{"num_hidden_layers": 10, "hidden_size": 256, "n_experts": 48, "experts_per_token": 1, "d_expert": 416, "d_shared_expert": 0, "hidden_act": "drelu", "moe_layers": [0, 1, 2, 3, 4, 5, 6, 7, 8, 9], "router_score": "sigmoid", "normalize_top_k": false, "routed_scale": 2.0, "balance_loss": 0.000239, "balance_bias": true, "router_bias": true, "scale_expert_input": true, "init_std_router": 0.00949, "lr_router": 0.00114, "vocab_size": 6246, "norm": "rmsnorm", "norm_eps": 1e-07, "tie_word_embeddings": false, "optimizer": "muon_variant", "learning_rate": 0.00685, "beta1": 0.93, "max_grad_norm": 2.0, "batch_tokens": 131072, "max_seq_len": 256, "train_tokens": 919100000, "max_steps": 7013, "dataset": "wikipedia_en"}
Below are experts of layer 6 (counted from 0) of a mixture-of-experts language model. Rows are named gate (a neuron's input weights, with its number), up (a neuron's input weights, with its number), down (a neuron's output weights, with its number) and show model dimensions 0-255. Each number is 128 + 32 x the weight over its row's rms, rounded and kept within 0 to 255.
Before each expert's rows: a language model's description of what the expert responds to; "mostly gets" lists some tokens that are sent to it at least half of the time. This comes from a sample of Wikipedia text that the model never trained on.

# expert 9
Description: Infobox field labels. Field names and values in biography or sports infoboxes after a dash and line break, such as Occupation, Sport, Seasons, Height 1.87.
mostly gets: "- Occup", "- Species", "Personal information", "- Years", "- Authority", " footballer"
gate0 [ 69  96 146 191 122 148 114 179 118 138 101 200 188 166 175 172  71 133 137 158 101 138 142 123 116 117 163 111 101  63 111 119 147 146 139  55 139 174 106 173 162 131  94 191 131 120 129 117  91 101 144 124 157 166 147 160 135 160  98  81 151  80 111 154 121 129 134 117 146  75 144 141  97  99  93 146 158 159  94  97 113 105 148  77 172  99 235 117 136 107 104 129 101 152  56 120 133 164 200 137  93 165 106 121 105 147 161 146 184  99  40  94 133 144 146  70 134 132  96 162 104 105 129 149 109 104 120 138 183 129  95 165 162 121 163 134 131 173 118 150 152 142 177 132 113 118 159 134 148  92 131 159 130 190 154  94 153 155  90  95  87 169 100 105 129  85 163 170 117 108 182  59  99  94 177 109 170 167 139 160 140 125 135 134  63  92 108  77 149 176 103 181 117 113 121 136  94  96  66 123 168  94 124 162  82 109 143 109 112 125  92 124 117 165 143 120 123 154 116 163 120 129 112 152 107 104 109 197 185 103 128 106 181 164 174 120 100 111 122 171 176 126  92 160 129 100 136 125 118 150  93 158 103 101 117 175]
up0 [ 55  99 161 167 131 114 108 136 103 144 114 182 191 121 131 168 106 173 117  83 111 175 132 123 136 120 139 156 115  96 132 115 160  95 150  82 167 195  50 152 141 157 111 191 146 170 110 127  85  77 136 132 138 180 113 143 169 144  91  90 111 117 125 145 136 125 136 137 164  67 112 113  79 131  91 152 141 151 145  88 105  94 116  84 179 102 218 128 106  93 113 151 111 176  65 116  71 176 187 163 157 149  83 121 135 102 192 151 160 122  77 118 116 156 142 128 110 125  93 145 141 118  87 155  79 106 106 133 185 125  71 160 115 118 138 123 125 164 117 140 136 162 141 145 146 143 149 112 141 148 137 161 132 124 130  84 148 149 104 121 140 195  83  99 127  99 181 160  95 101 142 117 128 106 164  83 165 168 164 176 128 135 126 110  51 137  81  85 138 147  79 176 126 130 112 155  77 160  80 149 184 105 128 185  89  98 146  77 127 171 124 122  96 163 156 126 143 175 118 144 139  99 130 103 102 127 141 174 173 119 122 115 204 137 192  69  98 136 153 165 211 114 138 133 107 136 131 136  93 126  94 145  88 111  99 197]
down0 [ 99 121 154 140  74 123 109 118 142 132 119  92  85 144 134 128 137 108 119 121  98 115  86 136 129 210  99 174 129 139 138  94 117  99 178  95 112 100 247 146 143  54 163 156  89 110 149 120  58 131 213 139 119 145 105 147  67 148 126 139 103  92 115  96 130 129  93  97 140 123 178 188  74  92 119 166 116 104 197 198 160 151 177 129 140 131  94 158 110 127 109 122 125 220 176 183 169 157 104 155 125 140 153 102 138 148 145 156 104  57 152  84 124 164 103 186 155 142 192 107 117 175 116  65 186 162 111  86 103  99 109 125  70 129 151 159 135 135 105 150 133 198 101 121 129  62  51 128 115 134  77 120 140 137 113 109 144 128 144 146 117 112 151 152 153  95 156 117 154 132 143 114 145 111 147 105 112 181 102 101 130 160 164 125 140 123 128 116 124 119 156 108 133 129  99 170 107  89 149 174  74 111 110 111 124 158 176 173 166 139 164 140 163 133 111 126 194 122 139 101 100 137 113 153 134 115  88 101 121  95 110 105 131  65 192 161 123  57 186 146 133 114 113 137 123  43 111 108 138 133 115 159 114 139 117 131]

# expert 25
Description: Letter I and numerals. Capital I as pronoun, Roman numeral or acronym start (II listed grades, IRP, Iota), plus my, you and words in technical prose.
mostly gets: " my", " I", " \"I", ", I", " you", " II"
gate0 [173  88 163 136 127 150 107 190  95 154  68 176  80  98 174  97  92 145 145 158 181 176 125 136 150 123 151 100 105 151 101 106  94 151 134 175  84 154 138 122 108  96 172  74 124 140 145 146 172 109 111 122 156 116 187 125 205 155  76  91 165 135 131 134  70 139 176  72 132 158 142 131  61 132 123 180 119 148 165 213 186 138 123 162  61 162  80 131 124 113 140 112 101  88 169 103 173 166  71 100 116  77 104 158  87 153  54 176 152 148 100 151 139 129 167 151 160 101  77  98  82 154 157 116 144  94  82 105 140 165 148 131 128 172 107 121 133 115 116 116 108 106 125 158 113  93 138  98 125 137 126  75 180 150 108 139 114 164 158 130 143 131 155  67  93 118 115 115 140 126 179 117 102  57 143 118 150  73 105 140 115 123 150 146 151 153 129 135  76 143 141 139 121 159 166 154 131 110 163 142 153  88 135 148 108 116 126 139 171 153 143  62 193  74 129 117 144 181  51 170 143 149 164 138 109  92 119  94 176  94 140 126 153 153 193  75 119 214 163 115 115 129 135 176 110 116 124 155  96 131 155 160 105 130 133  95]
up0 [185 124 140 125  87 149 118 181 103 149  98 178  77  87 176 154  95 129 129 158 176 183 122 144 136 162 142 107 111 141  94  83 120 171 146 185  85 114 144 112  88  57 105 110 117 130 159 134 159 126 118 140 161 115 137 150 150 192 101  90 119 128  83 139 121 161 117 123 142 146 127 181  75 132 140 187 131 134 138 214 163 116 126 158 102 140  95 119 108 126 109 130 116  86 170 109 112 121  58  82  64  65 112 170  86 177  68 181 147 149  99 157 131 130 139 116 189 158  93 100  74 106 181 127 121  99 107 134 156 181 138 134 108 160 120 107 122 142  81 111 114  81 170 176 136  79 113  75 171 106 145  84 200 124 123 152 116 145 102 211 158 137 109  67  93 137 138 121 159 121 149 118 144  52 191 132 134  63 104 132 106 139 142 151 141 138 110 122  88 182 111 160 125 170 139 135 123 127 147 150 152  89 130  97 133 107 134 148 187 154 140  60 159  92 126  98 110 151  89 171 114 138 140 139  65 122 139  83 153 116 149 127 167 161 190  75 107 188 126 146 142 102 105  92 118 145  87 142 119 123 170 201 151 135 114 103]
down0 [186 138 134 103 143  76 104 137 100  97 155 109  37 149  85 179 128 198 134 175  78 129 191 164 126  91 164 133 155 132 130 122 125 144 112  94 139 109 148 156 102  83 159 151  92 107 103 116  74 151 140 112 138 146 160 121 128 118 170 132  60 163  86 120 128 145 153 175 149 113 126 108 120  93 126 119 199  74 103 114 124  60 133 118 101  87 116 113 151  95 122 114  94 126  68 115  73 128 170 141 145 138 190 126 178 173 117 152 154 150 148 120 128 126  81 130 133 144  91 152 141 101  81 176 115 149 146  81 132 152 123 107 162 100 125 181 112 152 172 139 143 184 141 121 152 128 119 176 140 141 172 161  97 135 172 108 112 158  92  77  94 133 118 161  97 144  79 155 154 142  94 206  97 147 155 140  84  72 130 120 142 135 153 135  98 119 183 146 125  77  63 153 120 124 133 198 129 111 115 142 107 130 140 132 118  36 116 137 150 156 111 209  58 109  90 134 172 148 129  50 115  85  98  97  91 132 175 171  70 137 112 161  97 125 167 158 128  99 100  76 122  95  89 172 115 119 149 113 191 148 161  70 129 105 145 118]

# expert 37
Description: Spaces and parentheses before numbers. Space, comma-space or opening parenthesis before a number, often fused with a preceding letter, as in (aged 72), ha (4,684, Amdouni (2).
mostly gets: "a (", ") (", "i (", "s (", "er (", " ("
gate0 [ 86 116 127 135 119 136 127 158  97 137 108 141 132 128 119 116  69 129  96 121 159 137 161  64 164 131  60 173 117  87 170 148  92 124 143 106  87 151 127 146 142 143 194 144 121 107 163 165 110 123  86  86 106 119  51 148 169 152 125 103 181 111 123 124 179 171 106 173 133 145  91  36 141 118  82 178 101  88 135 101 139  59 117 121 121  93 136 124 128 109 139  97 162 152 119 113 145  62  90  63  96 136 150 179 133 100 143  90 153 131 125 133 167 142  97 140  93 154 100 116 154 186 118 116 165  93 148 128  81 163 162 140 127 122 150  83 136 166 119  69 142 100  99 143 159 156  96 140 110 129 149 119 202 154 141 141 180 110 144 185 156  94 134  99 112 161 118  84  80 117 158 111  92 109 128 123 127 133  84 119 120 157 135  87 131 132 105 134 156  91 153 179 108 100 109 115 132 111 101 201 134  81  72 108 133 159 132 141  82 233 101 141 152  98  96 109 111  93 118 157 158 124 130  90 160  84  80 157 177 107 145  67 160 170 160 117  90 169 164 188 128 102 193 119 111 125 157 169  83  84 117 157 145  22 114  99]
up0 [ 64 156 105 129 146  96 115 147 102 149 101 103 109 107 113 101 122 119 126 123 119 135 138  81 183 109  81 168  91  99 181 174  96 152 123 115 104 111 112 110 110 173 187 151 106 133 157 222 130 108  91  67  83  94  54 157 158 151 132  88 184 114 103 147 107 186 123 193 122  88  94  49 158 141 141 145 127 112 126 130 150 103 141 112 138 101 161 169  91 122 142 119 155 148 134 135 170  84 126  72 103 124 154 136 141  97 116  95 167 129 131 152 159 157  88 139 124 116 130 162 122 140 103  94 148 116 173 153  68 191 135 124 106 128 136 107 148 191 132  73 148 105  76 173 120 138 105 133 111 127  95 168 144 156 160 122 189 157 133 152 152  67 132 131 154 145  78  89  81 132 167 104 126 158 120 112 145  78  75 133 119 110 138 102 187 107 154 100 135  81 125 170 137 122 110  96 128 115 121 161 138  79  84 116 138 146 112 128  28 224  84 159 108  77  80 103 104 129 133 124 135 167 115  87 147 127  74 161 179  98 162 107 167 188 168  86 122 185 144 173  94 114 210 107 119 141 112 149 122  77 123 149 128  90  97 140]
down0 [123  96  95 158 111 132  74 124 143  78 133 162 105 120  89 127 123 143 123  69 124 106 142 142 139 141 102 120 113 141 144 113 148 125  82 135 125 154 161 155 174  97 105 114 112  63 132 141 110 164  98 103  63 130 211 127 121  62  89 184 101 152 102 124 156 136 115 171 145 120 153 155  95 133 130 142 163 140 110 160 158 111 132 154 141 164 178  78 200 115 130 105 107 186 181 155  80 151 162 149 112 104 160  96 124  85  83 123  75 166  61  90 156 125  95 110 189 144 125  36 171 147 124 155 124 175 143 147 178  83  93 112 121 127 103 110 110 165 103 117 114  94 137  98 106 200 113 112 131 109  85 126 126 177 165 102 157 195 119 164 127 101 164 145 139 138 199 110 131 143 126 122 156 151 114  83 134 150  81 151 115 141 132 156 182  98 146  77 141 222  89 122 152  69 160 130 115 140 146  94  86  32 152  75  68 127 153 118 123 143 170 171 119 127 120 180  75  84  78 159 100 128 136 116  74  98 135 134 101 159 102  91 122 108 169 102 170 159 105  93 172 123 121 150 154 163 115 177  99 168 112 150  98 126 147 113]